Weights of a small mixture-of-experts language model, trained from scratch on English Wikipedia.
Size: 10 layers, width 256, vocabulary 18598, 31.4M parameters.
Experts: 8 experts in each of 8 layers, 384 ReGLU neurons an expert, 1 pick a token, a softmax router.
Training: a variant of Adam for the experts, 279M tokens, 3665 steps.
Below are experts of layer 5 (counted from 0) of a mixture-of-experts language model. Rows are named router (the router's row for the expert), gate (a neuron's input weights, with its number), up (a neuron's input weights, with its number), down (a neuron's output weights, with its number) and show model dimensions 128-191. Each number is 50 + 10 x the weight over its row's rms, rounded and kept within 0 to 99.
Before each expert's rows: "gets" lists some tokens that make up at least twice as much of what it gets as of all text. This comes from a sample of Wikipedia text that the model never trained on. Tokens count by the router's weight.

# expert 5
gets: ",", " the", " |", " was", " a", " The"
router:57 57 64 57 39 55 45 47 59 48 53 38 48 58 49 52 49 68 55 24 56 58 44 45 62 50 47 65 46 55 41 36 64 69 55 34 48 43 39 63 46 56 38 46 32 49 58 51 65 44 51 58 43 46 43 51 57 53 36 45 62 41 53 49
gate0:58 37 45 61 37 46 50 61 30 48 34 46 63 46 49 46 55 48 58 54 34 52 48 42 65 66 30 44 56 57 45 65 50 42 56 76 49 42 76 56 47 37 57 55 39 47 39 54 48 51 41 66 51 51 43 55 48 40 63 67 39 56 52 51
up0:35 42 52 38 52 45 35 55 51 42 58 63 45 56 55 47 60 40 54 50 44 45 44 55 31 48 59 49 42 44 42 45 37 80 38 40 39 40 57 42 32 56 53 40 52 60 43 44 56 48 46 38 61 58 39 38 40 67 39 45 57 47 50 42
down0:48 47 66 63 55 53 63 52 51 51 77 56 49 41 56 59 49 61 39 50 20 31 52 57 53 43 51 56 50 56 83 63 60 45 60 41 42 45 48 65 48 40 51 42 57 54 64 56 54 33 60 42 53 59 40 58 27 57 34 56 65 51 42 44
gate1:47 35 51 35 63 52 52 42 39 56 60 34 60 42 48 41 60 49 67 63 33 58 51 40 42 43 44 55 46 64 49 70 49 39 53 47 45 46 47 51 36 37 49 33 41 37 41 54 55 69 52 62 55 53 45 67 55 47 55 47 38 49 62 64
up1:56 33 57 32 58 61 58 53 56 54 49 36 41 71 35 62 61 64 53 55 42 40 54 48 43 50 57 41 37 48 54 57 56 62 44 61 57 50 56 66 38 41 63 58 56 34 58 41 56 33 28 59 60 59 63 53 54 40 54 60 54 54 45 57
down1:56 75 42 51 57 31 53 62 52 54 40 61 53 45 40 46 43 37 58 36 42 57 57 61 31 38 47 56 42 46 75 59 66 34 59 30 39 43 24 49 46 56 47 38 59 46 61 52 58 52 45 42 32 48 40 62 66 50 37 54 56 49 34 36
gate2:49 51 67 44 41 59 40 40 50 44 50 52 48 47 52 37 48 46 53 52 58 57 58 34 50 64 43 35 55 46 55 58 50 48 38 62 50 53 44 38 52 56 58 52 37 49 36 49 25 43 49 62 41 45 50 36 40 37 29 60 47 50 57 33
up2:35 46 58 40 43 58 71 55 31 77 45 43 39 55 49 49 62 44 55 49 44 53 48 58 35 38 38 50 60 56 45 57 59 62 54 55 53 49 42 57 40 40 48 64 53 28 49 48 48 62 74 65 49 60 61 53 39 47 51 46 42 44 38 67
down2:81 52 42 55 41 58 53 42 41 50 64 33 57 42 34 34 52 52 33 63 29 56 45 56 64 50 40 51 51 40 52 45 44 65 37 55 59 47 54 50 38 59 46 49 58 53 46 53 58 48 63 54 53 53 65 66 46 54 47 45 38 40 47 39
gate3:48 45 48 50 49 48 48 56 50 36 80 55 46 50 30 32 69 63 46 44 41 40 39 54 55 41 38 47 60 50 49 44 46 35 47 56 42 51 51 55 43 37 75 67 36 57 61 48 52 59 45 43 47 42 50 81 75 41 46 40 44 54 55 58
up3:44 72 51 48 33 45 56 54 31 49 52 49 34 53 50 67 33 51 46 56 41 69 55 54 50 31 32 61 48 56 47 62 57 32 48 56 51 30 55 36 47 39 34 43 54 53 48 34 55 44 49 62 35 47 38 58 34 23 59 44 55 63 40 46
down3:57 47 48 30 54 61 71 32 48 46 58 46 49 55 46 43 37 37 79 48 40 61 56 48 33 47 54 48 48 58 48 50 38 45 57 48 56 35 61 59 41 51 56 56 44 49 49 71 61 57 51 52 47 33 58 63 50 30 42 63 44 50 54 54
gate4:57 54 42 45 63 67 45 42 48 52 45 60 57 57 47 49 42 15 39 58 64 55 38 51 70 40 60 56 52 40 45 51 52 52 37 56 44 62 50 26 33 42 46 50 47 45 43 53 44 57 63 48 49 66 63 54 40 36 65 36 50 55 36 48
up4:61 61 45 61 66 48 70 56 49 49 44 64 70 39 58 33 47 63 55 62 66 65 50 56 58 42 44 44 41 61 53 49 36 52 38 43 60 53 40 41 42 44 43 52 46 73 44 53 35 55 49 47 55 61 65 51 41 36 72 52 53 52 65 42
down4:59 42 36 70 59 35 48 48 54 42 41 53 52 55 67 62 33 51 55 65 43 47 57 31 56 37 52 41 27 52 37 54 62 52 37 64 46 49 49 32 61 51 62 57 58 44 57 40 57 45 63 78 41 45 58 52 52 46 60 58 45 37 42 44
gate5:26 44 45 45 56 43 45 65 73 57 30 66 47 57 36 50 53 48 52 35 51 55 42 54 41 45 60 54 58 35 44 61 48 48 34 51 51 38 52 55 63 52 53 41 60 30 65 43 54 65 57 44 53 46 59 30 57 47 56 56 52 52 53 34
up5:52 71 36 42 74 36 51 58 43 46 56 43 34 48 66 36 47 29 41 45 42 47 55 61 39 45 46 43 38 50 52 64 50 43 42 52 55 54 37 58 59 49 71 48 50 50 51 61 51 41 30 47 52 46 66 52 41 52 56 33 40 45 52 43
down5:36 49 34 56 32 49 33 47 59 38 51 49 51 54 39 47 61 47 53 53 28 43 62 53 47 39 57 49 66 64 50 54 51 64 45 40 66 45 68 44 59 48 71 43 50 44 50 41 64 52 41 35 52 47 59 58 47 45 37 58 48 26 27 30
gate6:40 53 44 54 48 47 35 58 52 52 39 46 58 43 62 52 70 50 38 42 59 44 52 48 52 39 48 47 48 34 63 62 47 49 64 38 54 39 48 35 64 41 60 32 41 44 56 55 58 47 59 38 46 46 31 32 46 63 43 46 53 48 36 55
up6:44 51 49 50 34 52 55 39 51 46 53 52 54 53 43 44 52 39 74 46 36 37 41 43 46 59 43 49 56 47 33 47 41 52 49 45 59 42 68 53 60 33 67 58 45 45 52 40 49 57 82 63 56 41 60 51 38 45 53 53 28 44 59 32
down6:59 62 64 51 46 66 67 54 33 59 36 48 66 46 61 50 36 40 56 43 58 45 49 54 50 51 50 62 28 41 81 44 52 64 35 47 51 48 46 51 35 56 61 44 52 50 57 62 62 62 46 70 54 41 36 67 52 42 61 40 65 49 57 51
gate7:42 48 49 44 55 68 40 64 41 59 43 61 43 57 60 71 40 34 37 56 58 42 62 55 44 48 61 46 61 35 51 58 42 62 48 62 57 44 51 52 33 49 52 55 24 44 45 47 31 47 49 61 44 39 47 35 53 41 37 42 55 56 69 56
up7:56 49 44 48 61 29 46 29 46 45 52 43 49 34 47 42 64 68 62 43 37 72 47 45 53 42 30 63 49 70 42 46 50 39 44 44 48 49 26 51 61 43 55 20 62 37 42 53 69 43 64 32 47 56 54 59 55 46 62 64 51 52 31 55
down7:41 43 47 48 44 46 54 57 50 55 69 48 46 47 52 45 54 50 46 48 31 63 55 56 38 53 46 30 51 44 52 48 31 67 59 57 56 57 40 58 40 54 35 59 51 52 60 54 55 43 79 58 47 47 50 18 39 66 23 36 44 39 32 60
gate8:33 37 55 43 59 63 59 33 42 63 40 55 33 51 58 52 68 51 36 60 55 56 48 61 46 43 43 35 53 44 55 67 60 39 57 60 32 51 51 37 55 58 53 56 33 35 47 39 55 43 42 64 52 51 19 46 71 54 45 48 60 46 31 59
up8:45 62 61 44 45 38 69 51 23 48 37 42 53 42 64 44 54 41 51 38 50 51 39 48 58 40 52 57 49 46 55 66 53 40 57 61 45 34 63 46 49 55 31 40 53 47 53 63 55 54 40 62 50 45 17 49 65 54 59 59 57 48 38 61
down8:34 60 51 47 52 40 42 64 55 40 34 47 66 44 46 42 48 28 42 56 45 56 50 55 34 58 63 47 43 59 63 40 36 64 41 35 50 32 36 51 49 53 61 79 57 36 62 45 44 46 56 40 52 48 58 34 41 57 43 60 47 45 62 42
gate9:44 49 42 46 44 59 51 46 49 49 48 40 56 54 38 49 53 54 59 38 53 54 71 34 68 53 49 48 55 47 58 42 31 36 54 65 36 60 43 50 49 49 51 48 58 50 56 50 47 44 60 47 26 39 52 47 48 41 40 44 58 75 56 55
up9:51 56 69 46 79 54 64 50 39 32 68 50 33 47 42 43 48 47 50 57 34 42 43 63 58 44 50 49 53 66 40 48 63 25 48 47 62 46 50 58 40 46 49 57 33 54 33 53 42 62 48 48 52 47 37 52 60 52 48 60 36 46 61 38
down9:57 28 44 40 47 48 59 43 52 51 52 54 29 47 56 64 47 59 43 64 40 55 58 48 60 48 57 32 57 40 58 60 42 59 52 48 56 53 58 46 47 52 49 40 51 50 45 69 45 49 57 39 41 41 60 41 63 56 27 38 48 54 42 65
gate10:68 41 45 32 41 41 57 67 33 64 53 43 61 38 47 53 47 40 63 46 34 53 41 57 50 51 43 50 35 38 56 61 57 68 47 60 51 51 68 51 38 49 55 56 49 54 45 70 43 60 45 46 52 57 47 33 45 55 45 46 48 50 44 66
up10:51 33 51 54 61 51 52 56 56 69 67 57 50 62 41 59 44 48 30 47 44 45 53 77 61 55 56 62 44 66 48 67 61 41 59 35 45 48 57 68 80 32 56 53 48 47 49 40 45 59 55 37 49 67 50 51 36 60 47 49 53 41 43 50
down10:38 49 57 49 47 51 48 42 59 40 52 50 36 65 54 45 48 28 48 55 34 59 59 34 56 43 62 45 54 48 61 35 42 55 58 51 62 67 50 31 38 57 48 44 50 52 48 49 49 59 48 27 56 44 53 52 53 38 51 40 45 45 57 40
gate11:50 42 59 57 49 54 49 48 54 60 75 37 29 60 35 61 52 51 47 45 66 46 39 63 54 39 42 42 60 77 50 40 47 33 57 54 51 43 54 57 44 40 40 38 58 45 50 43 55 39 48 59 91 51 42 53 58 46 54 34 52 51 47 56
up11:28 48 42 64 62 55 54 44 37 32 41 48 39 43 37 55 55 61 62 44 42 51 49 59 65 54 56 47 65 46 68 38 51 56 43 45 62 50 38 45 56 55 54 41 45 66 52 62 44 53 51 49 36 55 47 43 24 66 51 45 42 49 43 52
down11:54 58 48 57 44 40 58 47 62 51 46 52 53 59 56 50 58 48 45 44 44 51 66 61 72 31 34 52 46 51 48 20 40 45 56 52 42 51 49 53 54 52 51 46 39 64 29 52 75 49 56 48 75 60 58 46 62 56 54 58 56 47 50 34
gate12:33 31 57 51 24 44 40 80 45 52 52 50 51 49 41 53 55 61 64 52 38 42 57 43 45 62 53 42 54 23 44 35 54 50 53 58 42 60 52 54 36 34 56 55 58 40 47 59 42 55 51 34 44 40 55 48 52 49 59 53 52 49 71 57
up12:64 37 35 51 55 36 43 42 44 41 49 47 55 52 45 44 48 35 65 39 51 42 45 43 45 37 56 56 62 59 55 39 57 46 63 49 52 59 57 53 78 49 52 53 41 65 48 52 62 57 54 55 26 46 55 50 58 60 44 60 53 53 58 30
down12:47 55 46 34 59 64 52 54 36 54 58 45 34 47 62 49 42 50 47 65 34 65 68 45 57 35 40 31 54 47 58 35 51 41 45 61 62 31 50 27 63 47 48 40 54 39 48 41 45 70 59 54 52 53 67 69 56 54 59 59 40 54 58 46
gate13:46 64 51 54 27 55 44 49 55 52 72 56 53 45 33 56 42 59 51 59 43 47 62 46 58 40 35 52 63 59 53 40 78 45 42 63 50 51 63 37 41 48 61 34 61 57 47 46 53 60 54 50 60 63 37 73 60 53 60 52 42 51 39 77
up13:53 58 52 59 27 56 46 53 45 63 43 67 41 38 41 60 54 64 44 54 45 49 72 43 68 42 45 46 64 62 53 38 67 68 53 52 36 38 72 36 53 56 81 49 53 59 56 52 45 55 56 63 50 52 28 61 50 50 61 55 45 52 46 70
down13:53 55 34 54 50 55 25 39 57 53 44 56 36 49 42 45 36 50 53 40 43 29 42 49 52 46 68 34 55 50 74 60 55 47 49 58 21 64 67 59 55 55 51 44 44 47 54 58 43 53 63 44 45 52 46 43 36 49 51 53 57 44 49 46
gate14:51 56 41 60 34 45 50 45 44 37 57 43 23 42 51 55 46 57 29 54 44 54 47 51 45 44 47 60 41 65 42 59 47 51 61 56 68 48 34 46 49 37 75 55 43 33 38 59 45 50 49 52 41 51 43 49 65 60 52 57 21 38 46 45
up14:38 56 60 42 24 58 52 40 53 49 48 62 44 49 57 55 52 41 37 42 72 44 58 44 56 37 25 65 54 37 35 42 45 37 61 75 56 33 43 66 48 51 58 57 33 56 39 60 34 41 32 43 45 51 57 32 56 61 35 49 59 64 50 41
down14:62 39 65 52 50 71 46 58 49 50 40 58 53 54 64 34 40 40 34 53 34 19 51 47 56 40 63 48 36 34 43 53 45 67 45 44 53 47 40 45 49 60 38 62 58 35 40 64 51 48 66 28 86 54 49 60 46 53 60 57 63 34 56 39
gate15:45 56 49 70 45 49 42 66 51 51 48 39 51 44 83 70 45 59 28 43 49 61 45 28 51 40 48 42 51 49 61 30 58 33 30 51 70 46 41 43 60 49 44 40 65 49 47 40 34 56 40 57 46 43 41 61 63 48 56 45 51 51 40 55
up15:50 35 52 57 34 57 44 50 26 51 50 44 46 67 45 45 55 46 59 54 48 63 41 46 43 57 52 45 47 56 66 23 49 56 66 35 72 41 33 44 50 48 51 63 51 61 50 42 42 34 46 49 58 53 68 35 54 56 62 49 52 37 47 41
down15:49 41 30 48 64 47 60 57 58 37 61 53 62 53 40 53 50 29 49 53 61 52 55 52 45 49 53 46 46 65 37 68 49 58 63 61 69 51 45 62 48 49 42 40 53 45 59 46 57 62 60 48 63 25 49 41 48 54 43 42 52 59 64 46
gate16:41 49 60 47 42 55 51 46 47 55 43 59 62 57 75 39 45 56 39 50 79 77 54 56 45 53 50 34 48 50 57 46 55 58 52 52 43 54 42 43 55 66 44 39 45 49 44 49 39 54 43 57 54 45 60 36 47 48 51 57 65 55 52 50
up16:40 59 49 60 67 50 44 32 54 48 48 46 64 46 57 54 42 60 47 59 53 63 59 50 44 41 38 43 59 75 54 55 51 42 56 54 42 53 57 26 62 45 50 49 61 66 27 42 44 43 35 51 44 47 61 49 65 46 54 52 45 21 44 56
down16:64 69 62 42 49 42 51 48 51 54 37 64 36 54 54 54 34 49 61 48 67 54 46 43 50 43 43 52 59 52 36 37 49 46 50 57 66 52 14 54 52 54 53 58 30 49 60 57 45 64 74 43 50 52 33 53 64 69 48 59 33 57 28 38